config = dict(
    n_layer=13,
    d_model=128,
    n_experts=64,
    experts_per_token=3,
    d_expert=160,
    d_shared_expert=0,
    activation='tanh_gelu',
    moe_layers=[1, 2, 3, 4, 5, 6, 7, 8, 9, 10, 11, 12],
    router_score='sigmoid',
    normalize_top_k=True,
    routed_scale=1.73,
    balance_loss=0.00496,
    balance_bias=False,
    router_logit_norm=2.0,
    init_std_router=0.0174,
    lr_router=0.00144,
    n_head=2,
    n_kv_head=2,
    head_dim=64,
    vocab_size=8192,
    norm='layernorm',
    norm_place='pre',
    norm_eps=1e-05,
    positions='learned',
    qk_norm=True,
    attn_scale=0.125,
    tie_embeddings=True,
    parallel_block=False,
    extras=['capped logits'],
    init='normal',
    init_std_qkv=0.0468,
    init_std_o=0.0,
    init_std_up=0.0468,
    init_std_down=0.0,
    optimizer='adam_atan2',
    lr=0.00336,
    beta1=0.9,
    beta2=0.95,
    weight_decay=0.1,
    lr_head=0.0189,
    grad_clip=1.0,
    warmup_steps=223,
    schedule='wsd',
    decay_fraction=0.918,
    decay_shape='linear',
    final_lr_fraction=0.0,
    batch_tokens=65536,
    seq_len=1024,
    doc_mask=False,
    train_tokens=409900000,
    steps=6255,
    dataset='wikipedia_en',
)
Below are experts of layer 4 (counted from 0) of a mixture-of-experts language model. Rows are named router (the router's row for the expert), up (a neuron's input weights, with its number) and show model dimensions 0-127. Each number is 500 + 50 x the weight over its row's rms, rounded and kept within 0 to 999. Numbers have three digits each.
After each expert's rows: "gets" lists some tokens that make up at least twice as much of what it gets as of all text. This comes from a sample of Wikipedia text that the model never trained on. Tokens count by the router's weight.

# expert 19
router:562590434476589463478428454475519510571441515423511446513546576549557512473552550470459469502472495420540482505509427555598564507440516493426439532365589432519511570464501563548423497477478484480584486455537521461525549464475551482518513504466424504580430535455512502509576457562436556435494404577461450414488446450535456444493436582526545517541515446504506487501428537425483585551543
up0:416484566449456460572458570680480409498483547576500435521494502506559395463508502570590514432491540567402553471504581491525449512580490526570618490548450520440508495527495488502526445482484446509476466462492425513481483600544502499467575488562580489440562441485501503498465498550557533532512610500507444564444490584526510465560512450511541564453436512546458506469561456496504421502439
up1:417492562535455488457533503560434485471570478506504547568514504362525608471473492548573482470495512544455556529420621533481489449563419563509486580496418511411469469530546436497538450537530528583432521616474469463461502501536506468465551454521573521442476472579475512602464549382559478528499552520468509526606511466485556461578479425470560501512489496477447546492554514587548425482456
up2:379402535567502523553617628579390499512499559509457503449480473490487479580488392534519554475523488530472429447452623475496499483525511395538570523542416468480519516479561508469511507522504520516469439485497459534476453595482471470496510475447574468489576463502513477430504555516542511530470533473547568500431567609459524464577543444481523542481471566528538565474601411437554441476475
gets: "\n", " ", "-", ":", " |", " \""

# expert 10
router:550557430492556455421434446431523542488479573420421464445541569492547523531505549437613474537503427440494455511536476552467567538442555565438500470412590438534449551466450539579462551478487441493494459496532564469554541477463547519557463550455437487557407533466529490482511570531498523490536453532604463460535461450500440436435473573534526429554595446456512470484449598488438562566550
up0:505437534514393526564503542518480461482473491545560574516479454455515464453567504506443547448446519487493593386419550485539374526582489492577479636529443557477519467533546471405508457534436515506493578419444437514423510514538469403526445504500504476463506430494515496466481498487498472440472525430453525644515444618480559496508523426521555551465454492486517543554529383500526483454451
up1:481479531479442440550443473563479522479560536484496474556371504499445518413523506553484519451451551472581503509528473516569577436503479557435448487474507470529633452504614411419498397518498455475572558485414500653511572395493495551483457461569495468516474530420522519506469458488446523514544503478527414573495592469503595526523483481463365422470515517485537514546512470495487516487513
up2:488487556537492450580508450512408441562421357513504578485503455443452463492402419567495559569474512572448495475511548496456464553494476374548561531557433516492540442471498462565503478536532478459425451515475494545519477451449473403437477558451503618486519521590521553475492482511577459520466501520505570560423470538511522544532520457522595576451512574476434546494627471524449494500447
gets: "th", "\"", "-", "a", "i", "ton"

# expert 53
router:552545448487554443457442444444551554440445555445444495436502561531524538570477553433572537557493422446551442561542502548431553545440557547454435516440567446482450554454454557562442535452522437483454450460548559452557504556489551562559456547443454519553443552457528501509555552543476453472481437551569465447544449440526444445434440555509560443549584455461554444525444568516449560540567
up0:400437544466459511502477526631505523463517546563480489514508519582617556476594434488433440423490563540474497502556446521557514451571512521499510424616505506593497517471560530405520546547452469469554662451472498556488493517581413530465571489441531418489498375515413571526499545461472550468469525485479499546447486453520497549491449556458499442497450526506481535536462460518575487526531
up1:458390605487453508519527593525479411522608462497567575497480459490504498392468508511508478486473527591506518472454535480522432478543445457460533451433484597509583465543596429417494467464457529526501532516457456555469588509540463479500602458500545441474542485551525448525492491475470567482512597411494513553462518592523543621536524445429432485415507490523473508438576407510494423497459
up2:471396547530443546550529584562469453625555446480505547552494456513491439556497465585484493517508524552465546487431501508446479479491439530566531450571482540448620443558565388451517482518550569539493507468482509582467433515486490423436582491517528481448531497536517487508457494497491464575456648460443457583447471543496574488546602434464432525424493549580488559482489449545525452443462
gets: " \"", "e", "ly", " de", " that", "a"

# expert 56
router:532551438473529423479458465549479561580432551455455447462470537528537530503445462444524531560498465443397513513558562555521471524605558562608527486556518456508413585534406497479434507482525480487474558505462510509555476592469521464474423583420445573533563462478523500440526506573571468557520517556533527471466530493466414420497463546533546509572391414389582471500509530530484505579546
up0:482470522522526467495544587525480511427645514486484501518473443552392472466466439523489531525529552515482485528457497489479409439455496469599520508609499487505484515435494378489541494546497515520440499489423481569561537484501499523488535486461590539471504510531512509504438523485552488593557555500473614482400693517475531460532521462539498477519500526459480444407599543549604383479512
up1:443462558459485662520505479530552484485554496547502482552580519508464457519468541635508428509557560547483519412456535384464424421473519433407526476475515518569549424477531513439528487493485568428506516488471438467465474454486541535457622506547543419463423607488474532538451418497393572513483483575440495591472498516508509522483550455448459517468549490587494492519512462451508490443440
up2:540501524489415507566552508490509518491538479546491457585477526445530491337469522479441485520501498520471515481519428471464526471506499536519553415494483519559577495552479438417584489526526536502527565529485435643407562306513519423437583544489563381441470526490526512540552450571470504383497469479490474509491463441538517544485509447470517501490471480512505475580535425394455520511483
gets: ".", " |", ")", "\"", "\n", ";"

# expert 20
router:583552441484557453434424402443556540504457488468429470442544573502583535529552563469505537547519488429480438531567417505508521559461567540432483495422583441550429554492475567558476501462502490509512523507507523458536540473491556470565469573457441465535426582468540519521581547510415477449540405538540500447540411441466430469410467553504554411554557437530492460498444563493470589552552
up0:401495525578505526449495526515490455547504526498590512410524504460504489603556401426394561468481415496501476481526481462526501459523399437454546476544466518555461446409512522494525508512422495475496507574455502567445487478570479541454459508622470530464460450510434511464499546505503512519496565477333557506593629522437576540481499515608423447497505491568474500581490540552524533478519
up1:449445530564504520453546509536424438530491465499544523545497536471484497508477445562426446430489536510488550550495573378577451493611397469459466526464461544499485458437511510416420504541500520506570611639488498449485449507529543490532553472579430516579550491527497485482373519476534419471499600541532546593558522575533493626495469487466539567432441511526455461454470479554498478519501
up2:456463564550423515523562499554453414499526526467536438476502471502486530392473433498435531584488488535465502542538534435465435500525419467496535588567457457524524445402504438474516508540534603545511451587402468619413442430485492439343572544446544582475498498517459533465516550502541443503463516510474542489496559519560502571516475433491562489503520562482375538562503486482557489480431
gets: ".", "-", ":", "9", "2", "3"

# expert 1
router:538508437443571448471439420456574496412545499454436481427484484524488576555537585457599538568515445444544473499522487535424469573456592589413495448439571440502453551456454577526483518467531473485497463549521555450495463504500555509595505533456477456523466559459549469500570550512448466488545395545624445471536450467551444489401465557485541471548571449546540439465447535493492572542540
up0:474353566483497501526565565466508515478544519518520569541493411555486532425596529514497498471549544520446557503366470600460468488524497470508546462503468491514592538594579452557582403499484560514536462405528331482456542458543433491554555499472578505412439493541492509584495467484468546511412549441480536496486489483388543545521510492479469503427528540541499507521509483540500443476449
up1:481521561536423522469494550553466458553430576537525460539485505448421482485534444525460586458555554523484520432468457438552497421512520486574497520460486567535516440479575408422432515541500587528580533434493472536544488553499406405451451448475579512484632444527494551512521417494509480521437557487501470560451603532511522444564509398585475549475492558482513585579528490486602475443457
up2:497423553487369533622543487601522502467514512580475413520538517501503481443476335470459550449550520553560508477458493453463486537537485401569512496579505500526544464537519451489611472580530457456482601515485471596434545435542417509419501506541564475471580494506450472511498413460480488558475455486447506618427517506513526468518517448466520485448491520448462515590527411471535508527483
gets: ".", "y", "o", "g", "go", ":"

# expert 52
router:557523435459553455475452434451573552445467560461447485444532550501526522532485553449576523568481448433568410548518484560458573522441524532483496502451563439477463568446460556577446530467481450499412486465588575440574492562444542552558429579467491526523427563463486465508551555495495464469544447564545502444496482418553422446445428571499548447559557462485555442537429575499429548546569
up0:402454597510449499527547585554459424531536485513571516495451493450511493558524435539461489452459502549469572476487531381502523496537455432565512490583470519554581426495565441423541400566537572502529520494479431582461500493470444497475567445496529503438519458517496526456460480501468504537494532424426526551403498542503574536526545392451439544386510614564516527503516368498509452465475
up1:370492597467455514538525621513454466559595510482554487523511458472500432488550445511447513435449473495462530499481483452522448477569436435531463415531446488570530417501569459433470499558432609515505513507481472522465455464507468441390544498491548477490549460537548464493372437450422455497485543497378575565483523510433552542560530447463517475457526574484431458537550416533538423462495
up2:431438619496434510538531565537460424514506444551546482510493448472500493497507405530423506466524517542444515466474507466509479452539455454564514480557422564489522412529570427428574479587502531402538524484487418571422524482474450504468547453537551486473539454522481450505448476485498512522454552430465519613445527555448610527540569417506436568374472549534475548471549401468545459432434
gets: " the", " The", " a", " his", "–", " their"

# expert 21
router:569556454526573455452467488458522553437521556453448529426543556491544540500533525436502543561481518454410456492575451523441548562471550509456553488435547462598506549504434572573441510472457513467445418467574554441531507508469550546559428592426438429517430545456547536547549570464485460439528449460519570442545525443473494455457421554485590447573556455504515474541450559468428583555556
up0:396507548468473491450519583510399469514491453514571486543561482429507453480485364475524465412508419509551478505520487552518487496480463564515471487459456533448538382464595483452406511511546529510511504481504600644465624496522466464350531464568547526465523473561457485483473469534456581489517571522434440540544508536481450517546516474496462544395493520475445516544527422428523482540456
up1:495484542501434492442502536527365432492547485598535463580588400468498505524488488556545515496459529566487485496471488468489446479425503594478472484540446554539512485534511488415496438576491417551499515506558508533576505532520433419455480499502490512499544468607521457503395579469522530479532588378495513577580580504598602485522535421434460535474498531528429447505578443494463403523459
up2:526529480500534605517486484502503422577516447495693537494492447532497464456541485455492450483459445499489542502519451414555485511451502450572529488508528572510591532460520479511478501518425457469552495379501543579477503471450409468555516467495481483563557468509554489459490302552463609435516492540535541521379470568549515539526499520503471568455491571511520502464452481420494467581467
gets: "9", "3", "2", "6", "5", "8"

# expert 26
router:499524434455542444451488434497555535446536544424452479465537522572456523606467569461551581574488526429450428444497561474479475565441563515414534495507582421498456570407457575561486539477483476491499420586450554429574511581430554548540473517444462502568426551455529513430480531533556444576523453523546544448524562440469474489503442568482553447579479448550479451459460560513487461494584
up0:375525537456481541588563527595446487480564457511498465558443407494434568539467494568535520435580542488453575544424561403498494522554469442491583435608479526542545482471540444542562512491505508500481474486451427505432477482550473506556534510498602483492480456491482510415482385510546498538424494423477485518454527481461523641557513476494456569453477563574491562502460418459501414516539
up1:446471564431449548561540491449487433496578502546580477490452441500427523519511539550424490492508520522564504468456495416430489548497467473513505433516488525589589446541578373450566428470512600478538512518502452573450410481517472486490523493538582477519457461497539486440479408530452456474512509438432499532502455522438614609535557497459455519426601522534557525594458448391455525473448
up2:425531537552484457520576519564405474480455523540516470595509447456454468419516438511506496460428465585583484461536472460564492466456509492528513470431488550572562520506509459470535444548519507495539508458537508591506510406580420457487524509497575557535597472526524447512515465561474652396514586509466504541414509539532576489578570494476487516435535536474500503544558395389549489558414
gets: " |", "\n", ";", " ", " —", "–"

# expert 51
router:546539451484557446462439445447555556445445556439445502443522561521532534560482554431571527557484428442526440557554499548434553554441556538457440520444569449487449558450451551559439533459529455470449451458556554450568511552446552549567450565451459505553435559477521520512562550538469456479534438556566455442535454440535443446436443553508554437559592451462549446529446565507439565532562
up0:466415599517451543556545614490477424506508426520503502503482445433403492452474469526465519419510513566447568462500506448478424436512417503527523519573447527464559447487590432482560450528561542576456487565437483560462451442465470501409532498550561499490609429553475459501457478476530508528446597434491547570525489535495612546577540443467450510447485527527490567504567419520531406473459
up1:490547565517428588530533572554518482549506442549540504578478457462467486431437466548505457468473540548441543513482515495532429462523486435569492502511489505485540449484536393501593433571551518475558521501382365515426552445489458490454578531508520483504494468519464477501442514509527503566552504496436467516479513515495589601564575462554490569480428577450393519388558422472584413469434
up2:458475590474409503536557590523468428524557428538572468513505435494450483465495469573477538469551510553495582474453534430547497479556476451513534509542433539481533434502606441467517433589544520482512515509473434603456488468485422448453530477548576501449591476555509470490398467510525531527475535455432475593425512556514594571531568423468413550409489590522474525532564439468513423493439
gets: "1", "2", "0", "n", "c", "ing"

# expert 63
router:531541414517592487463498543485495554434543455429450461485528496520520520557493460480509523534378496459583466510524529518406476558509572489449384495473534440457541467414485575536418516461556564504463448521480626465569452580487493510437487487420466564536536598444497502504496426511571455459543446579427551459471517486571447461502434564433539473577538543440552450541424575485531523564546
up0:396485517551518579495531462491553493535463512487472493497469416530466497450516509513507448439479405548412503498485540536429450374565474406513468449536481504528460471564544453433542535473515640462481543419538486469478461497504522492520607603465443433452488470537524446609516442503521536529474586527509538674448616518465467454531523519555482529462471514537491581445496536532593471491492
up1:504515506536508550474563507518379447559558501462523543477497387393531623555547442563452588586448488530581529462553478485470479520622493470492448499466489509608444437524437467483460504510574507491480554537545491421505458471533453439513550517473432436479557481537501487554447480378440522521537476446513546545509528611525488523457519464541542534463476563588505516534477461457625492470409
up2:522433533552415530455630533415463480560588430519572470551607453529503463383556456508571554469562501498498493526524537469487494544480470469504476499473495517471531455524508448489444519530474557517495484471542521461468496443482514532483590422538445431555470461486641541480425438546515471590531436502490456486521484597518546487624480491400572516490414552533496487358490468470424510462476
gets: " a", " to", " as", " and", " is", " with"

# expert 25
router:531559433545592437446559482506524544446467513423415554466507520477486555553454478453576584558550491453473444522488518488491526523456518546464501525466549413515428532457446572606513523480544482498411403531390524445559549533459558571491426566460545572513424553432495499443505510493561470583515423467544556412526542436500492431477426543559560402580560510486452497485474554552501502520571
up0:504482511523462378500507585560525566434586487472472438455410541496506378469558445480495515545475491454490526452490589486494558526521479548529549516526499556495470549543521463522469479458430516500543490483543573597527532518520533366528514401486524482454562451479592477455582483435533481498493510532446477552464545564476562346557444422426536485471559460434533484499508412381567451488498
up1:479425556432481549532513504496529432509577528549503491541459450410442394486573521513614521486578431545500587448440557467479548391465452494511491489458509573471467504514594433474439521491396541467486465461555530540467438424530560497470564446567570422424523519545535471484444496489358559475473530464563470568521515474571465496516492483407430538485621498581476499504489462483461512486458
up2:571473496414442529524521511463486359530544387517519525563502478531488376516527499650542537478456507513481512347489580484466474545515593526481556493531503529513495499473496477440482567480498532481520472517492520516520470526457564410597517452504443558538537524500619500414552416539476508441481508566546500524453441570599501480475532473461536500480532565519550455482494374403447512537492
gets: " |", ".", " ", ";", "–", "%"

# expert 45
router:532499393446555484489462472418567536543491509458500433524550559447481469463451544488465476499505502410550484484495502563528555405454578582445495475470539470425513543469503565571538539478469482472358644515532580457539500561482549480529422593480508585486424499467430491505479549456546472500521424576487501508534471452578450435488405560445544498559471453542578468563469586508509549530582
up0:456537530508452545435500516529443435507450453513530576583536517335570591536532559466483466539478550523475608509525455467558426545570516561412480606447454503545446457469570506436460535462552500503518564568489436456479515450442523438509486449535416541506479538495547524553508593457462404494470481429438570501580414529498493557411522447505533474493549447537443425506533507582468526468457
up1:468529519472496494425541510548482485388460436487472505561575517529469496565493551417465496499497520524469574498514539480474578516492539402570583507563490375478539534593474471542375494498486528516554442470391468499508450479459539580516481391489558510457481478504581501407510490589387491525496472467357568499378531514423532468516569528513496532482495524513560459439514480496466424574488
up2:434639520510507510457557454553483479453495527522493441450458511452561521515475552539513466544444451543456498480606477500499534514530497496634628510546537483487425659445477530490506446480559422518542484546531450527521504476520486579513495456553449512448539529595477520514555550497539470537507504502473547479537438458369487534521583458623517495410434515455456479458481461603453466412441
gets: " the", " a", " The", "'", " A", " his"

# expert 41
router:547535451490550449458442447449551559451456557442443500439536556527529539556474560429575525564488426447535445559545489557436554559438557545453442507444563445482447558453453539557445495452518434481444431456560557447562509538439550552555457550451456509554439555430523568514559557531478451474520434553568456454534451445521443447438445556508548436547583451466541440530442567507447551541569
up0:441423601466420492547554486525458483566572500494554475551507434494517490410555435529429494437528540513490531450525499471480526426525468494589554440555435541473595437579591432478497496485471568459567533462486410554401546448460462475412489440489509520479489453490496420474445406453517546544440586469420487556447561535483596534590578485498489558459465570484523552502524419466497441468481
up1:494385534538451604519521602482407465570544468527509522581500436476470507487481480540461492384509516605467528472412552507548485430482462522586474529553477544506498495476552466419511514508441556552470508490524482589502472469544477526535507486467538525428543368590507510445491427462432537503502600419452513519524543534513573548573507447494486509448426585543456569504505439569595424495417
up2:431543531564521430492529537570484466552646485484540586516512480556537473455481437571462580509487534479490490473534492534473524529418373489538604390470492566571501489491429397502464379516497496584514479487493484510555606479473545505483454489425457454435583472492490492457417493499432572591481536468490436544443616492546529514558524475489552513500494485431463532450501464402497464553526
gets: "e", "a", " de", "er", "is", "es"

# expert 24
router:560537434511567473461428470454570535443472506459447520426496520512531531522465571480568504553457452438456508558581489541441537568458567491461461548438564441526450559463494550561449556413538465484455451474491553457570465539452570530565470585473432486555441565452522521512579522516507456457542473563576487441567468436518425452401436558491550411564597444446519437506443567525450558537556
up0:494543526480474567511491441447577427505574449594588548536435448520539422415531502542459517506446537476493584391571512479435569474578494409542474511492512466523467492465529529377539446578605512481564440526486514452483381485500494542451501577547486440550527532470547550473449507551524447503536549476436553615518488484550516521500621503562538537506432550474474432483512427427528554528474
up1:473540578443392519447579538518402456460468462488526511520469458420431524513485482519447499449499504579518582472459526414568570477525422420558544471523372552501510359517556474524494518517528538482481558507502456510439496548522452542477553507589588558439587518520486504551454482442534506503451534438433478528442480548503523488530517405410398598396485484495496539528564454488517416467488
up2:506480544543406530566640547517413413492492562536551536555503494443451457413548439597456465467494538583498540475448454429577532465468387578532508447526496510426463451463561451465599469522537533425495482556495483525464576393482506484472599447479517449451496561446521494514450558404537515493466585418437525563505467479553569454532515468548462520510501600549521508503457478492535497469467
gets: "0", "5", "9", "2", "3", "7"

# expert 44
router:549545440464543449474447444436560555428473569416431535453522560543462494532458523456554529545493437435549437544538507514452549551459573552452463531431565440500456552456450568566441534455483460486476443448519581445563501546478548535536448521485460542563441578454509494506555547568463508469504484548554500423550456433533425443417436555531548431548607431443534440519461581505423578544539
up0:469433592441364538548558464589473480540551501533505507560479378509521496480488417521485483485501514499456544448534638479445467433531470486494534450515510526517558476591533488491496489521558537532539533416540459526467468482495424490519511445527522468532521381497467523464469384486577504459456489465407456537459484573437533530581572466495474506428371525512518564450616434488499488400456
up1:481507571466377517523602519466442433457530555523477496483526447541458449529514469513527577486590468580492573454478545447414470510490433533502480444514440485535478477449519467494596487551606517527392446557476436496481482446539424481415536475491574446502527406528590458490410536492612505533501468441509492490545514537435571527533618419453516504458493503537531555506557451455522431428406
up2:467482556510400606487645551483511464459518576510468518497480425522457555582575430519517559456499465540509478523502482428526457521525540448490469412517482515471533496542556487517526428533489539562500509532465409559459549460528440448538586531560540482451536494510508542483414478486512399468468481475454520551515542571397528520500613389510408484415484493535486610456580433461588472422509
gets: " ", " c", " con", "di", " co", "="

# expert 12
router:550572440540571439439427456439538554461463544425440512435518554469545531528514534468544468562495474414433444540573478539444583550457560526520504508454568447545468541504468577560473492460505452473420465465572566440581526555452558526537438569432405460561446553465489511549537548522485466491541467538537477444553506445482430436454439565535566424569563408475491486549452572520452563535570
up0:444478568462424533558517567543493384449568477487509494573480515500490470459511462567523540443487487500555530439471585458536487455518457502435469494506412496507548474497606450414511508519497568503525528527501510560491569467487501482504530420453555559453534417477542504391518434521413519473534455474467457542532432564546554545479526457382487596363499561546513522467485349377527457469493
up1:472478486600506500504508510436317509497514460551524563494476399498466528504454477464441511562479457538489445445523541454526528412564514446501433521508519577486482507611504515477506491560590393502416555488520464605596439468509461483535453501481432584549637469555524483521480482474526554457511530466441508474523473534499492418474542438553528503460591556494479537577534521564615464434487
up2:534484494500474573606534497484541454487427530589364534515495467502481600451520418501445387537530462554534558547503505556419419436492510494443470520519497414500464412506506477511604467548531593473464505603523509544389476466522546548542552489562598500399510530541444456518541491509481571478500481460548457564515457462442570512428515558499488452453466557599536500535444517490604516494504
gets: "8", "5", "7", "9", "6", "0"

# expert 22
router:556541446487555444465438450448554560445454566443444505438531556530537536553476552432573526562481432438522438556554485557436556552439556544451439518443568451488445558452461552562446503475518451472452431465560553449563506554498550557564449555446454495544441555420523533505554553543472452478539440557560449454538456442529441445434445554501551435553586449457545447530448564507446558540563
up0:443534534450503479551484472530519533524505468503538424509593521554459515496454464433482480502517477528548554466383479579514541511578573530557539428475485573430507533528521459440522553463479501535522518337465484475450567507528477496509436455525490518426476420564447497545457561502449512540523518526398416576396493479458444490575491497622405493462524449420574640476522500475516552480410
up1:433448635511415557531556519557510421516516483553558511560493396499460487485532449537450523431514495523470572460514507411582488474511432467508545424549440552524547431507529406473551450542503511487527576496497447543463458450480458453417542451567541518460549445538499600480429420485434475503487528452469484577480507649539572542532545444528414521399486546583467533525509450498490481485426
up2:444490636485444519532495524580491420558542482526522468542487412493439465498516460584501517444499510556464643492449505498511503452537452527544519468504448574473537447566582485480536534530548489537529556547471447594398551459547459441425558435513532526463555472596480557505429517467477507551486605457463464590535492537546520503554552408454450558427473503566413558496528407483515429468441
gets: "1", "2", " on", " ex", " known", " end"

# expert 18
router:548548438487551449461437448447554559442467551441439494434543542516521534556485544441580523557490427435523445556546494559441552543442562545452448507442570447492453553460442543568441541464521425498443457467553562451557507551447546543566451548461457490548436557453521502515560552545473457482518445553577460439543461440521440442431441568506554430558613452466538445522454572504439564547552
up0:452494547474431561512575543581426493473521438546515414547538480519480445490513537537463504455449568603559462482510498491525489482496516455512521580547456506435553420553531493440650478443436522511552521534441489596403479467531485495452549453563540582488497525575441493414462429511469502492504600568474469599490535488527522526544568516446409494457467537529621480564529435520538491532379
up1:472485619522404548588541519543462457493566471540555525553450411558501501373476514522452473531509600543507516487460556497484433500492501432531481536482445527502524449579580462503593432525518511443560522476454381581407530456500407534444521440566539492491593455522509478466454448489465528577493487483438498575526525566474551510545568452467458538383490548521532505496621462462508444449485
up2:433475610519495516565508542508455491527510447604578460563521440441472462443480441500413512413503545573511537447472540421465464446505502462592539472495478540480537462498565473478568474473504579475452507492471505563463441542514468442463483455522629485468536457540414526534478422548493586600428522512426555620404502597490545543552524383483502499480505601485514498533514488468518434443444
gets: " the", "al", "g", "i", "o", "to"

# expert 55
router:551493435492545538476457529475612504440480517436454441531433472524568550565501562497504526587412504440489574482540483532467537451563464512514591491511497490414412563511416503503430498499537499497447403511503579491481560587476511574508419513504470410450470511485498499600545584595482486526525469525451448459565500438482512466579472541602554536555434418396426532441440532523493555579513
up0:505528515506499340609446494552486443571461497498493564467463493518543325454510447677544502480541490470537529442450585517500505550474493511505507375527495571540474520512534418530516550555504473475540489465553471545543488486435474448405459472419495506394598477544528557507502476534490435549573459478558503542479547447574460554547474440495505523449553537480546549474508533539474472539500
up1:528569501467420582524575615567440342506464496511566470413455484441482443494433516599533540493459506517595543432525419517514501552551443458554580479554562513504521456390529551510488460519480578511477482414464485552545552460507434481421495453488487572536513524480496485491488431490580558342466477551508499514511498461516481530503476519538427531382456513464489577478498508519439504535456
up2:529526517425479605530582491550511454481470557548602532503435461508498514477474542576471495552444455535597558476549547461543515461518460491568548555465491432483536545531481518464492491529467535498486486461503496617535450463518508517535507499549513538547436538558591527503485451516529439406502701454445551511473519421444479479517527489459448524464418439406559430390448423549429425508443
gets: " to", " for", " with", " on", " from", " had"

# expert 23
router:552550442490554448475441452452558555442455548433442501442512559517515535563484543442576517566484426443548442556542495546437543563441570543459454511444572452481451552460448536565447503505519440506442440454551565454559495549445553549561453536452458513558442555400528506497562539547477468475561449556565465446544471449549440446434439561512551435555603447450538439534449569507444553544557
up0:455467572470439531551557509589419428521461444568563491521538389531500519508500519595419499484502583583509498449474429478536449497512465487489490498586466543553550514512520490469534544518487459502552537483485410545461492442481401423476556432551507482456582436599459511496443501439554528491452493487479577548473483556471583592517555437480423523387501558604459551544535429466526421536417
up1:427447618509406552501587537550432437524545453516523521572545457491538545533491418519393498441483570558471520454497554500524483504578448472498483516504438545503611455507581445473468498553509531527552469545472427547431508468498427445442523469494521505466578499468440459510368509369556490548482486486465484535513529532488564537583460403429475540424496524470454527451555388426536459452485
up2:496448600546469588491501566503458437551498409574518528552494423465480485436469527521474509440524500606458579484492474479542430497498487528527518562516451552509578412525543418448530452505496533539477558515398385561474539439512467407468513479578516511493556493524505482503447473496490476557530506419497494559449459568425576514530543423549430531448464553507464538410513427475530409366399
gets: " ", "==", " in", ".", "===", " =="

# expert 32
router:556548438487556449462438451446552561436459556437437499436541551520525536555479546440578520558484429448539449553550498558442547552440558541453453510435569446490453557455448543567446551471508441486448433462553557457562507549476548547565452544459461494552432555443527493507564555539466458476510439557574460448540461444534436438430441559504555431559594447462537448527441572508439565533556
up0:481459575513455546508559577591441440542495476589549530543447447448502482453479391556440449512470560599452564505471545467498449458561487454468513468545414578508500430564569480415569459530524552519506526467521454589438462460526456475518522472503523505510564470594457427517452445468512527490476567501437492576467508505525575545551588397498491533412489594552455512534604446483538441518409
up1:484398609510431523513568528486497459543510429580555466503479406484493526526594520505457484469521532556445520482455497476517475463573488506484489539544450568514547451528593408411525499517498539532515522504541428567475520498477466461500515491554586470428555451562466480512426489463464436592506508489427522594534507559410541514606636424473436554390490524526439580461541436534564453461455
up2:436495581485434590432531527521472434519517481536570489521523409470528568509463514499453491494492504547439600457453449527544550487527496476558530515467431585525542455518557450504487478576500577567483512600452451506460469454470458438460518491605542492439603387554427512530388438467503613504448487456396492539510451517479514537589522454491493578372473476504523571491541458507489465451419
gets: "0", "on", "2", "u", "o", "er"

# expert 29
router:520495418547572488452433418437523557497475518455439527443473545482577575582552524437516474482501457418496496527466441592536536494502569529464456562430574467514401573489488568530524511465506432468511547516498545432526547499504514550562437555505408491525407486455468512601545621522487496490538401506540496463573463458457453396464494571497525429572474393448487493453440576540451552525551
up0:467436562506489547495526457602353497531476481492505568444478467492506532628502428446464438499531492491498564525581446481512413473395458482586438390518514504477501488488559460468500504477544479471574567563445474547462436499533406469437458466529527524504473452467402501471393490458526538587462520453512535575501548519464563451517564462545507459531415494499530562523555505559571485356510
up1:563545538491412545476457504458502435554521427525578527542553493491568471419515565477443570412495485530528497390486457550490527479544555462493460527450462602523510491606548496358523502529502524557599458442528483500427478469572426416418517505543476574555488437470482537513538524536447607444459454503457446485532428506568475507519519502468542585504516507485448475557518396396449555543438
up2:512504521504487575539543507605487428444479435456443520523587511465443427570520524502476536497475647544529506418424495483521505566339534482447431545511456436517487485464500543593487497511477483465476432570473481454566510571471565468506508463531504490483471630571560549443489493431556376551493527467539547484447547510536578520479439462469542497556487448540551478453503463387536433436506
gets: "\n", ")", " in", " as", " by", " |"

# expert 43
router:528556422536541441609503472474529553437505562456462484544491497520569573504444519616494494513394488451501412450492508427562571520464463494436549575470558479429524490506453479508505524481467464488470470432597584469514586523493519568521531577474418493471504569492597498559565572549584442421530473515400605459481434521457476467528462531476497534523505432444570426501475532439430528582458
up0:523574551515413459559519604511536512541553535565542467487402486434501402413584496596529548547560545504554454486536420465512524480458520479556586470477499578471505588540465460407557501511479475508584482547584457536475458396532458496465526407497583451471468539508557512539524512538461513560541504477508399486582555492543581494545510457489574517507412466467537496459551442379470454505443
up1:476471496541475629497504497423447474492570422501523605526494395445471572582466563508459469486516476492488558490499398413494493475486557510418477422486549556513487419484499460496427491523538546521458566688462481535564512470460421538543519513473453517545567523550503537510505514467502523521474454448479527514591429526434556459457520497592449419448446536495527505523465496591608466515408
up2:514450490524489468557451515507515486519527584521476490476448467484569418459489471578408605619515522478509521436553477414610423498587390482501475512527516566565516602542479506496557508529516510492486514494523495457428575471492509489534482562459477416431576509471498472505522513496560497477455484381420566538559485534385513522461525381478591505499375501460443501434469434539444476431498
gets: " of", " in", " to", " by", " for", " on"